Experts of a small language model: width 448.
Below are experts of layer 3 (counted from 0) of a mixture-of-experts language model. Rows are named router (the router's row for the expert), gate (a neuron's input weights, with its number), up (a neuron's input weights, with its number) and show model dimensions 56-111. Each number is 128 + 32 x the weight over its row's rms, rounded and kept within 0 to 255. Numbers have three digits each.
After each expert's rows: a language model's description of what the expert responds to. This comes from a sample of Wikipedia text that the model never trained on.

# expert 15
router:136092139134116108113107140100162094093095119072061139151162146098150125170205149086132067157082085154129141049155097167102150142130103137109138161109177121126108094185
gate0:079126137112094136117140057134088118221123135088157165116137190185143086106176133073126125156095184059151153101114053057138140132158083128144147158116218090101096092126
up0:166133071180145097129128126130164093036111108161122131170139132091099146134152140158146145125172102170155125085135109153109115140099141134072163116142092108137128137108
gate1:118156151227108145134159157166134089093169155078116119142124177190088135122135152178140105107102152133132132096117114113112095104061130076103169130094133095070141176139
up1:098158148094134112128150099124131190087141129124158111083076079110126174146095053065100132125055162188078170164153171163103217106133147153136126112115158111158103144165
gate2:115084155142046129123168136098153116093124099086140137100108124130109099104133118118102117133149093147128142107124091150090121147157118147095164124137105064142148098138
up2:131170164127135112076135133102172141102090122153169137190072074172052155160150085145166118133059114161106121129157100106139142100129096125104174090121127138128073112097
gate3:116158094092103085131125137100103113114069222090198136163125151140171179153085188107107106095104081145156127155114117161124143117199146088129071169116148187124049052143
up3:210103187121125062104121143129144084108165139171137096113122068117104149045093056148166086158142065129158118162149152118092104143133110149146149123161064147150129113168
Words right after is, was, were or be, such as going, buried, located, described; also section headings like Plot, Reception, Gallery.

# expert 40
router:080148138138188126097156131105130152133111093170147117123137095149085094134079135185156133131119140125131119157169040092117127193114084110113138145119153170129087181124
gate0:142085213089105110158188116099139160170168076178118187121105153144180075140130109090131138099188076121127137111140103089138118115095137140164174124105089117108138088146
up0:119131116109055112108154115106124137200113147165110100120131179164075133145132145059120080106135138087120133125200106093097157134103108129115079123076126173106122104193
gate1:157145126054133128139126091131137135169162153103080193123063097091126134108112167152187098135153134123147121149143127124148163131136153074103116103140096080166125117123
up1:161165212127125124115101097091148044154143177169064141137136154164176132093113104093119151090131117117137147138172143081076198129184122163147167132150094136098140116153
gate2:118133119120136068083155138129212119083165146154159129151103126175191140155114148140061131110127088149095105213111158126141170088149073129155145196173116097123157125144
up2:136167159152153087091168165145151147140081124105135119167105160120137098104119093180079111144095144118126115099124116117097065152104082121083132142151120143076172175140
gate3:197123119091124149132088167153099144102118110128120126128136146113105110112155180113156124143115134145153112102133105171168094134138138139090108133130115119199102142094
up3:120142129110184100141136150094157145124141112082100136103145130091138179134128125132090116109154101117106087094090094148130169117058119067140196097085087150095134147167
Final pieces of European, especially French and German, first names and place names, e.g. Sebast-ien, Fab-ien, Theresien-stadt, plus born and announced.

# expert 44
router:146122125125153088145188117151159111133119093143150179150168162154067133129129141114093156069148135146132175121152081061139149175098085096122130124138035156083155136132
gate0:164139093169082113153167190160080160056087091100121149117129060149163128098129105107213111088130050136134056203145091150122133148111186098156153085086144155165177096150
up0:093122145120014189142141150065124158045116093119103081144142144122096153138100168092156126138171194053188173132156160180097154147156082091073178133101189126176160134106
gate1:157121129108181160090138121169104128105081154141175200076155087093112103126161134163153125125117119148135101117122136122118118157093183087148121041142087126054151085064
up1:025111140056098138144087129097131101123133086134088112122157150110094135145103177147079066074162143144129127167113100104128067131103065126100112142150150082131100114056
gate2:158149161131128180089121117221149140096095082137047142165122072130156100155149127146112095105124118117116123096111150177178151106142099082158129161132132098126079150141
up2:150123116097162098161085162011100154163188186116186119085122166115083121087129112080137141143131126133133108130142085094105113155129134183132100108133134119168125074122
gate3:143156168162099145131099128078183132166090045118094140148176126145135118111047169071171123087123151137110119129204105098168152127151131105136122064134154113128120146121
up3:094097091186154082099155144096109076116105121160101158144134055113158130138188114121066188123107118157136128138122164160134180102134118126159093136116124138151160130145
Final pieces of foreign names and place words after a vowel, e.g. Sirohi, Soyuz, Waterloo, Fujiwara, plus Kong.

# expert 60
router:155208147112115100134123143104136109120157136163096095122091140134166187103106167122095111124125106187190056180093137112100132132167118134137117074133161134151105121193
gate0:135134079129129192150116111086153154119081124097134099131125135174171113077126076160142116130140151109181144110129057176100132192100148113102165108088150129115102124062
up0:161111099126181147092117128117165140127118114141123130107135131140166141125105149093141110186114151128111182071194073143167180124161109087186176103133125064105139109132
gate1:165130133179128170100149099118125141132089117189117172108110107133142128152190142145132119069097148086154187119114027112112151192128120203110071124131146113101134163173
up1:114136100078148122161097153104134166157096086103146118094177198098163108142100188179171158155152107105034125162115155107103138166092165167117084111109090095084146170142
gate2:121127107122097194098115101116140171178085174103156155139158100131141177151101075126201096077157143085153107094102122102130137133144083149091104139149123121179186147101
up2:136161109110188193141112123137116198064163157095115144125112128140095079125129086114160124107115059104159111131138077144125167123131163098150107149153151161179110143149
gate3:147113109095117101069116132149113111142130132177103100116132138123147101158089095140209141133105111160150117098128131183122109146147102126147132143100092078173104106139
up3:072160127126090182193115184134177177167146147100163140100164081189164167145131125138077098079163186138037147110152140117108157154144153097056153107124149134091155166112
Inner pieces of Slavic, Japanese, South Asian names (-ević, -ova, Ninz-ab-uro), country names, and numbers in sports tables.

# expert 0
router:099112111143159130164089167158112118082142138100132129131104181126177138099119066159093134151094176160094151166151077110108124130164178106048151121146141175058101131095
gate0:056097165109153078127130137137136123131045134115095202124193132119109123126093154125088099125097084138110133154167184112135151112166161167145111145162110102138131095131
up0:115117167159105145105117164165157163139095088105200120080111153154087116180132151167066127144139125138128131120088154143128103167138140116100178130115073070142149105133
gate1:124111101161071161128199109165144157149115155109143180110107173120108167076067092026063095118120093080130165136153108131158071136167138128102103141128113157055092081073
up1:104145169136121091115096077152136151128137115160100156096123094148132185143137146155113099186101088096084116126124117095150121096087168134132182152144112125103121134088
gate2:120067184117075089170150147172149166130126115189138089129162129138071106109154167125156158109175078077148117090088165134119118132157056103133084115165140113165142105153
up2:156069185077080076154136143178126101187145116108150106122107098121126107089187189167168176133171084086147126160095191117129129111118097119140097113185162151176159136115
gate3:139119142121145107131161161116138123105159169084132106109141118094110145140116070056099127119136158138108167139135083111124090092133134081130163156155160187190160125138
up3:161120111071167131071125118119159137104116134086125129063158154125136102117169109109163110111091199143113141099123167094053083163133153089153113120129184140110176171147
Word pieces following w or y inside words (shaw-l, bow-l, Raekw-on) plus many commas, pronouns, and words like is, it, while.

# expert 12
router:138166115093126108130141182097097114047098083062129143100150163078118137075152131158150128173094118113110121082144098118144088096096093171109106058160162133132162074135
gate0:164117153154158115113091125129083168076098119164111136102188092134083137151096120062143134120138092127123151147158140123139148122158143142119070121113129181062154179122
up0:159146125130175081064092188104068171113133117175130123088141092137110161121088151089075139177109071077156164129191116136178142069157082128133088148071142155087182181167
gate1:131098116141103151186120130092149107095153125085070092120009186078145082068119136094152136149126126116149161112130118051154126167127108175098146144097115127121084135114
up1:136149154038081104137143127128123105111130121130139113113108122098153159051139137064167154098158106084120176127131110215130153125075139127112120149145141045118130132113
gate2:114149152119156134189136132148042149134065114118153110045124205090118117146167132096159148158141105140160174099145157148165090091151145095171107106153124102151165150092
up2:192108132160173158118169161096090159090150167076159123165103103073120132186117065167160070135147183121171127144143148116102140148165137143115120068079154152087116119161
gate3:202144150083141146163096159143136061138156080144076217129100141142140236136073209152164075111086135211113085094130097153181140152143085180100111136162116085083136104144
up3:196174129152142087160157128121152125079116080117064139121140141148194189083067178131091090130073108093058119127171096162107140146113104138122052130146115115143117143164
Word-initial pieces after of, the, in: place and nationality names (New, British, Sri, Rhode) and Preceding in railway tables.

# expert 1
router:124169145107186140120193155107092106070104052116128081150116100091142115144167110147111119125049110118129080090143142159135105091122110121156123167095186115129197156151
gate0:107105143086121106157158126127070118137084149085105100074155167162148097145143129139144155163164130145035103119152158182141130086194164118137090125114121137153145169182
up0:107159141147084090100105114108174183133160127133106172157148123121201176143083120134118108070063108120148108151101140118145094142103105107140144127102144120058067114103
gate1:098123149128112162110150042128135115161124173146172112109093085138170157131150150173143055146120166130156110169154116135065123185102113170111121104143153145128104144128
up1:143106117193167118135135069167111099153135131147166105093117091118102153155129141156150087114138161110143179143158090151103104136093106138133116145134156135139151088120
gate2:133065144119133177124146174105112169114129145113206124097123109122143049156127094124137177167080119126153133169096143136136097080141201182154104131085095175117101103120
up2:130086170154114086129139103102147071112125121095169149125144158166127157101109167051146133081145145150114150139149100105101143139107181130151103165125140155105145140154
gate3:137109167120091143131161166091079115144102110112104196151107153104085112132114164107081115055114155127147141161132142121112155071156130171128179087098085072086173133097
up3:093152172181121113107173174175097091099156126155160159128134107099132126110103121130100142100115184101129080114076172150122120041124171164100141078108117062118151099149
First word or word piece of a section heading right after == or ===, such as See also, Cast, Early life, Plot.

# expert 57
router:152139117154098161205138123126119142109175161169081183174117095159098158105074092142111125148159132186142142090131090131064187108121132136117136093122058069103119117162
gate0:112119123123152140163098155150125155136100142102145088084143156100155083143152195150127157160132149156109151151134123112167090141134114176057184127129163182130115055182
up0:142134114193165150132144114196103180129155143173119160100108128134108096071140121123097129163136153114118151154072126120156138143159110145130159119144158146054163114191
gate1:187100157171137147104099107133101090121159152100124185149128107110089115151191148086168141168089135132139179154128178138139100117142099151152153116127137144117101113124
up1:169134179141129123135084136064134130163155124150117136162124163149111181169132120186120115078161161137108092105149138125122139104099063182152116137124141121153090132105
gate2:169097144120079137109116158093162093103097152107126164117125123115172051142108105151128144176127073116123136158056125152090157106128122098098148135132142124130164113082
up2:088145125096150151121117135104088148073140175143121129073109142150147173122151128108108132155159161169091147159155098090121128113100109141115137127120095155137118115149
gate3:118110122115158128072087163153159143204077096158193156109152100123132131141118087184164162122102119160118129090114110151168131163118158129118130121116149120102123100134
up3:115104127106144161120137126153170138140113112139090157095161162141178102125072093108117190144162103175124120116151136146175082134105135132141139121111144094097152143225
Final pieces of words and names, such as gunn‑ed, penn‑ed, Kern‑ey, William‑son, plus pipes and numbers in statistics tables.

# expert 29
router:169129159160148034137130154139091110097072132163147138119163124126143100143164144155187093150115139060111122138130097119138095107092070144079097170119221149209117156152
gate0:152154105185085201110027116145138101121138109108164142138101183103118098168115123093125178126166238215143205174123131125100140115133154170095152163123130119152132075168
up0:138118082109114098073221145071127136155128156158087115114141155183213169090172087129097089115113102105137115104236170166128106114098118152150135145117124108105089189155
gate1:117149106160149127125145169104127134152141171088163054119108131050151132097153121085164118128158060138100133166080142138156171103132147184102182105099125081162156131099
up1:138102153166117128084125097159112138108100076143064149098149078141148130158068134114104139116103166154129079091170138140128160146101111117170062153179171127084139134119
gate2:119145106156156160093115146159143127152122089172077107101165124149092135114122174152141147156170168136101162121102137172091177178142108067078101123124109092157140067132
up2:140113098107141103133147166090100100163144163110122153121093124154163101102127109104130108043198103141164096093118120154090108127129094169133117087131170199114131106072
gate3:138090083173154101068164124082132084104148126146141151091100134094124107119108145124118171154089118130170130140090134139145152128144101166123127186146121151148162111142
up3:124123163146123141077142118094090098129137116098127098131129120192092129137098120110111127163164067196168118157153129097145116122133116161099125128144120168107124162219
Causative and transfer verbs like made, make, making, let, allow, give, often after has/had/with, plus articles.

# expert 13
router:113102143140100193102139160096176150136132163128194119139132193153111208138099152125118120132153137160094183141140133159110133156134112140114129124134149140187081151086
gate0:153114108119068122078171096129156116131169117121088141119149098120178098149181093095131161204124117096054146087117098170167060149156128138150133157138095092124109099130
up0:166126149117145098220094104120084076138137153205080085142152119107131130130064100141159060085075111112160112131127121116107151106120137101083139142141150128165177124108
gate1:147150168140100073123134114090082203173070208138086159087112155119146144106102097141115108159124154167207106136127140142141141143181138165167156107122143183124173115089
up1:151155081112162071083129097119104101131130141172129197168128104090117141151098132139127101069096110123115176150138132159154122120108094112073172068150136168139135171175
gate2:147122170167105090083130207073130228086120157150190115084109127135113072158072054123167088158135132127118129144094101128112129137100093123122123118139150176121077132132
up2:183122168067126096147105085109112116126075135121124132143115093079164130127096126158063133081098082114074046146117168143175108150119150167176130129090069142148109174176
gate3:108184202106150192168105114134096098101078132114156071101124067134152144147040059115181165124102136204141105094146128195114120157167164130125128142112177100132155109100
up3:171148144142085156059078113165140179162110138176138101116148142116141125107117164124086104121134117145095104185158209083080126095054187185064093136119129142174126159105
Word pieces inside longer words, often in place names and climate tables, such as Sal-ford, rain-fall, shifts, hardness.

# expert 3
router:131191162215112125148111159114139204126152197158165182099135087110167156126128094116192115125074109144143116126095086126147129112136120076164193113085144123106076125125
gate0:065099128104161102103172129144118135156142138141103077150065122163101060074145108180132167174149190135136147199070126084141091073177152090162115094146160129122140160111
up0:163182100132099154181089125130147139084130084147129174164137178138092193156139114079109088087175079164157133106194181169083177182115134201110089141096080143090111088180
gate1:133094049143120187092137165140110148142069096183154148195097115127089092103118074137126092096167144127125161119167100088157140171085090125132147111117169138084104119097
up1:175167062109072145174116159055126114148109210119135120051095156136065134097138197126141137117124096135127116072125108124156109081079112127066117125128128081098145188159
gate2:101115173114099116147113147148122131169126064118110118090104161116141133073086160162097092163149170119079124203110156120118093185099146133139118164152126147137086172130
up2:145125136194154119127155122142098133053201069111144139159143108068136135198141106114158082112100051178183099107125083127157135112148143140152131147167160065143133107179
gate3:111155145147161129120095132079101168100119152140128152146127101078088152067131136149145108128088093107099116168162161133145171150160081099161102135157144111145154111072
up3:146156175154124141144099097091152053104074156127112106075137129083148123105127132149173110196121147173126081068125141162095125171195059167058121148089176114135086130248
Past-tense or participle verbs after a subject or comma in sports and racing reports, such as scored, putting, setting; also table pipes.

# expert 52
router:105142098101101155123096121178180115132130158141160163139188099119187134102072135133139127113099135148128161126126176130078123126147136104139220068155173109160123076196
gate0:105120120120168160085130131149152068105126146056124118157108076133122125108118097132054166111161120174077071086147153146122085121139102151127135147171116073116100104111
up0:102156126139129193143101093105067128108116058175059127134129155135134117123126157216114169138100130114152097098141106140090143143156133138100128126074095161187111155163
gate1:157140145148099125138092095154150085093129177165140119161081104080156091147102075150115214154208135109168122179115129102126192133093147121130154126175121153107097113129
up1:154159088093164205117124119111109140106107088107142129131115131185166156126127114105084097160143129141101171098132129165157044127089082164110096136183123155136112146146
gate2:106127117162138121125074162132089167107111125197162154120123125102081159087138154127132148246164120166139152092183158190146107128083154141139167114174115124165178133088
up2:128132206176102126148132093104177141091110126090130168075111181136152109162111139126083118118155147097141076159121091117139188180170170174112095126076153201131109123127
gate3:082105136197091154157105132083137116165180095112082105131092171068114128126074159098138133201136184072134132116170124135148171139176154160111084115138136115166125122101
up3:147136066077099087108104174076160180133114123067100141199148130068144111124093131098088073146073136112082118067112106133146156112093104128118138094118099178171107146121
Word pieces following a capital letter or short first piece of a foreign name, e.g. Go-es, Wö-ll-stein, I-ves, and verbs was, is.

# expert 55
router:076107093165114146066090098111111144123064188193051123101108143155155158136120113155128161128163143095102094108113140155151184109158131094132160119100159150085112089119
gate0:120095106139094120118078197108104068106169077139108110075150133105092098124091102143145131119164125133155200101125143147141156142132200117115099125139113107149109096120
up0:113147078099129109128178110143170103109151134165145132109151173162162189090136117077113162123122121065129185106136127117100085154098128112114154094113162176130118130171
gate1:083148154094153107123166114162122144164119134128110127116137149177090096134109117121179149126141058164132142113188142134133148068120161111111123192070046131143186147159
up1:138183118133071103142095113168097121142142091108119122136127130111152141150101115174156107126120112106136159101186133159107088062161113128048128122082086088157158186168
gate2:070124136168110164134167139093144149108135105114125113078166131114094148180117086210106117149156094125083072147186120137118153132154106063102211138135152161118144128094
up2:044141163109143142138140138084193139048195100112094155131190150125108229168144152187102139109157150101116150128158131159143137117179079149080195130187155097056161128110
gate3:166095170152081144163142142182147098165100176142053147104098123109131072134147152105118097120142108141145075099083178127105159101167123156089109119130104182120158086161
up3:137117129119062114136087171160123115158161107145086154153080159127118078123106156079143148127113101102085134089144165152101175072118108130110113109081153117119170150112
Tokens in football articles, club names and league tables, such as league, seasons, Athletic, Wanderers, footballing, plus Website colons.

# expert 22
router:174181118154132110077117112118176131148070094147109142152158193143121112078135102153079113141134190146183120117108081139080236118179178142147139091083124162078158118095
gate0:171141154052088131129138142101162192086103134126116108034136121062165099145137152063133099150130129151125157154167105077124127114118120090139173120148093192076097118140
up0:122111094135188110168103102123091134140131159108120153135161139094106159128110091170139144085103104108164083098125136174120150114126130150134156136168184116103095091048
gate1:137122150145111183052169170098125159113140092127123103123113166120129143165110145176132116129111148109132106156086157187112101103167106107149157147127131107103150113150
up1:147083140121124129154094088079131119131099186083113146100158097140170097128150081077125129096160162119142084099113099110143172145108116127131079176071069183105199165113
gate2:075122101173114109126132132108111159074116128081143139081127147124121095194128089099146100147160160120125167117131095057147113157134084191174151142096140145148131121150
up2:159139118083090099151157177106118095130127108127106173132130110162095141100096175112108143173126190138147066103082096101137134118177121146153132135123103131155081147152
gate3:083152168204122099140148088103140178142095129111155103159161078104124164103108184143164107128138108166149099123116145144114151115138127122152124136116097077157128082135
up3:112118104050191122124068113168113082122132177170155146098099153144194157136105103121109165105102077132139122198125123119146120167137081149093095140152219136118085200136
Inner pieces of long foreign or technical words and digit groups in numbers, e.g. Rudra-pp-a, hematopo-iet-ic, 5-19-th.

# expert 61
router:014128156170126161101093128127098157099128128131151128091120113175152103105113100109123158082149139141107160154205133110146115079163063148103143145123089145096088105108
gate0:172064046114136123110172077153128077108082161172123062153081140167184146131097070163171140138114116207124141144118119130126148109170155138132123153118099163119159091114
up0:098142172133138133116094154042166130250140155112170156090127138088133118115115122073070100087161152112114143105143104148108153167114138144110150122170132137102109146149
gate1:154125120206155133102139106122151121153097119098090115126195132098057124152186150134149106107158126098088156069103158173138107097138126130083150168167118106119120118101
up1:161125178071174151137147102095181076119220139118148128126118151155092160147116124116156134146124185151181095119154094181140128138126043159103091130111123106151089151109
gate2:146063140169119079088110118140097152161088093107111166121154164079180133119136149092176127117149125077098147071109195132147112139135181129127170150114110168064135084099
up2:114094118111092125161130126142132118135129170077173144144187149105141200093118096134139223110079087113121103116162132098161156175111099172134111077121144157126164101143
gate3:135114154191175163086123156125113198074115110172139096133098112164181080101144102147166147141141140135062148115145139128139106103162109123077169165127096056124136086126
up3:080109082132108112186124183136127081123092149088149184160158139098163094095176118153165110169115188215075096159132189058125113079145150174095109133146176122126182091162
Time adverbs like soon, shortly, eventually, and spaces, pipes and slashes in career statistics tables and infobox senior-career lists.

# expert 54
router:130188070147073131166130188078123153078199177115097101152135074137144147137166107121136077152136083123149133113170104128156099064107080097185131073161089095115116186162
gate0:104107128061128162125122111099103179148145108136094106094098135123109131128130142177149128076102136086148112171138156123120185123197111091162142159170203099187113131110
up0:128151053126173133135152111123163118092120168187117167134138152116118072099157131153120133137116120153096096154112138099127135117162116084138144126133085155123092064148
gate1:133088139060102123145174185071194118140118135109108129057118123179184172105091116158161135095146094164138096078123173170132128140110124140160107118116084113111189139098
up1:128124184105142138098134097159118109117128150172199079149082162115096141146091091109118089166104148107173123183065169085134112175109157101138131147171143140128141057076
gate2:117088145170134117133140134127103147121111150083148106068096130138173121129117115169127095121093144109142117115158082184123116082181138135078099166152126180130115163142
up2:174134139122144104148160115114122140112136104186058094113187184141170112089144107136134081143123101097122131108185118166137078180127125153178170087150114161127120109104
gate3:129135152132186168080138133172124106140115094133143134101160161156123105112162142196162087068146180096127125130150099098120126121154146171104124159118177191148135106137
up3:146109111129107099202124151173134154135109148109133152173101071099115120110166113117116135138089102131116208023086146145118149055113093123143092091136134138150124172139
Verbs of consequence after subjects, such as sustained, resulted, suffered, caused, plus year prefixes 201, 200 after in.

# expert 41
router:126131169108103140120141103140116128159067090136151146147169096136101144154120123098152131116139132132116135114079140097106084137093085119175100192141069178105148121130
gate0:090133106135190120144137106139192167050101156120091118131081153159097150202168069154096058077084154114121093089149145168114113176145116185108162154104176158105124084175
up0:096150139085153089159094088174111133077131107151078114105093105202070170162140131136029074114116137093160128117141116145073134137132153168112139107059120104123130078120
gate1:107164089141116123100069093149109171153114121159144135097087139098117184156158073092138148087098153181194100146107056133086116147094092129124102120127151132157155133126
up1:104062105082119114083096144150174123095133096139187094163051136099092150145193099064125116110152137094142123145133130163092126121147129151116190099121027119151087074108
gate2:165127176143136141080124082142090098042135079114135183106150130101113158150133106128149098085113145159124126095102103184141119103142165081059145103121155072072053139133
up2:149118160130106152080108082211075117083163134100156176112157140120146187138126134069178136097135178148142109119084114152127079124156129117099093137110172047112077173190
gate3:118170090178172144084112172167129087148087154163095078089093131151111149079099184087106108147134132090110137149168127136120157105136093178147150147102123065118129114196
up3:103142125144140135138168103172137167172171134132099133134128110174087129098079146129113119142110089164139131119155107096126126112131114111136114115135202039119124126105
Field names starting infobox lines before a colon, such as Born, Died, Spouse, Genre, Website, Location, Company, Phylum, Clade.

# expert 20
router:146143135121140131152081121132105165135169137105141105173158138151085091106111167113169141193118143161164149118143045101195150170140149129190085102101084152109143098154
gate0:088150136091155179161146172139118119134116133097129107146174144110117110049081173090129129109158126128077153102127147088128093110116187103144102041125117140137070147113
up0:165052117159079119096131102133171098134100115140117143098131118138158163188222096174129141137137106108145089143154117186103120132125055165108157199126141112106195083110
gate1:121085120127139117080133115166119141095141174101147119165088112130122122124087120169136064092118123094149137174093139102172104178134116123137111124065070077106160110122
up1:156107111120111131130068070094162105127048117128173188116160126160124125140125091106140168198123089145099151108144074134071164159114111134127080151154077159138163154079
gate2:171115142089111146137070113118118139156043146132135143204116159135097157162102185123145114100131110188136140097147134165178140164132118110133194139103158150091171121137
up2:081125132164119085107194097094176127119178112104071148107136091099153133059118069148073158177119133090135120134134141171077100140095154124114148159170112107131064111095
gate3:157094121163108189108143166125134133102152047142114161072151113128113066087160188094055134077098060105075129132141202067126112111166140156193106100122096078107119098114
up3:155095085101100137173158157134148110123141163092079110100137154127131114138152129113145109067155118142107119172154110079143098086136089155107141080153138157097122103151
Sentence-final periods and second parts of place names such as New Mexico, New Zealand, Sri Lanka, British Columbia.

# expert 33
router:164133158059116086078128097154096103156120143195163078077061024117147105125109119111136150144124120133074132171114153156145202114114155190146129124107177089142133120094
gate0:148108129080136130056128120121150127116106085172114073086146080095114122179096121177115108107159175086110117122118127133094150142161135113114127145145168168123058100092
up0:136171055103153107105126116073064146177157149116120097136111106191145141119131161145153107152166112141205121120128162141199100126101117165146124130087115160165097117174
gate1:137168139132102151096122144083150115146116143139025129134179130100166129106153150112195137192111135109162067125176132157184137150153133158163084161089123118141116130086
up1:133113085152118150112126119138122140104108101066200145170095139113103073127139172143159100093103122176154180144100120169138112120107139150099181082229118117119151148090
gate2:147121106108162151103166036103170116119075140110107110155081149137075124147138090079155100048103161135147163167162142169185112116148149128145160157083118086112117105089
up2:180158114102080062130096120132162103102168131121150129146156117076146119136155112121062118093092138194125136131118133128107157224142124201127131139154144116079138134146
gate3:130166135108135152106106165113175117079124102130146177144089143132119096135108137116140139166159145148039133158070053069191151065147111136074061166128132147171122139168
up3:162067132126104071186132189123126135119115094165118156165134134118122149106228112174158116158084124125116165110164102096129121100125078149176126090162093080113146103099
Second pieces of capitalized names and words after a capital letter, such as P‑a‑olo, C‑fa, L‑im, al-M‑uk.

# expert 4
router:179103105131121133109138069146159142192143131116078114113149144137140110070137121158138144113081096134112116116139132103100109126130176115133153146151131176093153135130
gate0:111126111109184155072111128161149079159133067174154079142163051091181114111184133091099151137080179119130157100177140175145103151113160147118136164108103099148111095129
up0:092114127145207169132051138122140067147157116132068106168116101095150093131131110105074162102144182119121204076138087122152136198151119220094124146149132089175125109147
gate1:109183156160128115053142076104095101077103179060175128117143134072125141105090186126124043094073168116217155091042149161069112164129092153143090116112175087156144171143
up1:113116081090119082109094068132103188151120088151170130152092103118151108166164067114135133099146129162131149158101099104162187155138125092113146142092121090085071136119
gate2:153116111105115123141105065088058085116120091111074130145153125079181179130151105131144141132143124131205158133137138104104146130147158077106155098143090116150117138126
up2:130131126097102130167114096119116080142142114093063133130123117077167125084156099150105205157136151148179128078184129100119148112113143190098157042143118138121159204135
gate3:045170171112144149095148149098132147141123099157081107122101147069118110131163152166128112116197166110165099143099167132127116150143107113152108126069086097144125083077
up3:099183091115138141045144122105152192107114108159035120122173113088127113059160160087074120115139127068084075171102160115082140175084139100133134154108063134140143148098
Mid-word pieces and short words inside proper names, titles and non-English text, e.g. Hob(house), Tom-á-š, Jack the Ripper, Cyrillic н.

# expert 28
router:125141067115118145141148126115129091115156146137103109165081118110120106102150090202145107168159127104058112187125159148119170126111148121076168128128075139172109145067
gate0:122138082102122115128132126105125188129128174120128163109163094087133162185118132162155141140123188152136198096095130149123151145172099127131137160173129184183095084081
up0:142107141156093160131128094130149179042104100083140142150136111098145158144151173111152143121142120131151183070112109149092152204167146187066128133053135144163090131102
gate1:082161175157080176127130145134115168121124162133119086164107139161106066178053118120100126105191187101062135124162155095155137082116148133170089106118103104079140174068
up1:167087121107168076120138117122122128165191048135148179113133122089084130100177105119136125130063101125176170123085095178139098156115100130143145132153161160159154123144
gate2:130143205093153110124153144123110172156119125122138086134163127125111082177119126136118129134082175099107155097126107134127127169089149083079090103136149152148106141168
up2:177131130145079092098150130121148180143152129112101137118173141137118117185119149121138152131112139060065143032143123107129172177134160086163126162109147143148096189131
gate3:152118085135121138120180119160102111103139088115157121122149111131089096163108171110117126145120170146146157161123126114142110130117134154091147165086092089155090189145
up3:156107153160144164193102150134067172156141141104142140111165120114136102124066140113112112171111162145104143104081133108158090171098096116119113101129128110138122189095
Words right after verbs like began, continued, ended (to, up, using), and the space before a year or date.

# expert 63
router:158174117093096083174096088142178141096184176162129135138118084138148102149124154141153148148133140175161157118082106103128148079116115082118094129117069074153114081145
gate0:067176109087177155142133114179081153127101136065222074185169125135151097119163134189136118101118122187134152165072156187154121064162126130151142158144155138122133105162
up0:166173147150219148110152163129108123161155169155163088080145170076115120100119072105155216139142114175152135183124148096137141136127132119195115136147138114133144100157
gate1:162101103143128093140170075113113073139092118128130163183104173128131106099129188060148128132091136115135157094158154120102191139155128165120124102161129145006115154083
up1:068136148113122168129116168097126152108123138148103121068164150140111126163167131191114150137143117145059112166121133131123076143131098144116119141122148149190094074120
gate2:095158130164126185147099126126146134125133144185179158115058111141129128094177176128180136130151128134129118080123123156062064150128154117096164082103117084152164118117
up2:131119142132121081125128123144051086118141099106055125144242150111081140174119081075128145114126168147139139114184114140174147074144129140151108166145121151139094166089
gate3:135138159150158195145125163119135096126133091179086179160219145128171126137192068157136091132156103150131124144148186148118108123136064202120084205124193155170100155135
up3:152106172076158112157149030144115117136071075129153128150217073126195111124128174176183142150093108135123103142132120118130119122131085133100135134184111111114084089091
The preposition in after set, based, held or formed, as in set in Boston; also table separator rows and cell pipes.

# expert 46
router:127087181110117205145121079120133111160076131166117160132084133169096137190170140119106148103142146130095104138141148133129152103099149119128155173153160114093142114106
gate0:170129115141156129083139147162142118090146137164144114137137082128091047069089173115107181090109087124207105169180204125101162108096185122111146188150142070149117094137
up0:130066125143097121135145130134136190119135104185138098208128083170160141109137099152143110100145118141152106120153114186095110068131167123167167135145077164107083131151
gate1:066115145171185150147153095108081168086123094109090098161110134063094072152135102129092110119167150103153138085099091131158147129154126139028129140182085108119119107089
up1:081115131165111092133103141150152139126151155149128165156111189116052167124189133129125157174124128137123144127113076125160090058022092112170173135074133130108128085100
gate2:171092099106140138147119102160153118107166102144114126101081152124077140164146161102133141066071175107074133108176138129114127151122113167118140116106079189139083140114
up2:126157128079168126096156127032115162164109121075139106143143130163115143164120092150155117121152128113111135164089102139087137149122109102165165136121108104053133148183
gate3:168137131159166130093131131107129101172127187164114133153177148146117137105115104176160119131192137164157141225200149150144154098079071100099130077137078136131139119160
up3:118133178149162128147136176101119173174089137156130125113145081124040180088105095141135157154154120151113111087170170154179115105118131122110144097142107119140141059131
Direction words after a verb or noun, such as north, south, west, southwestern, and nouns like way, means, name.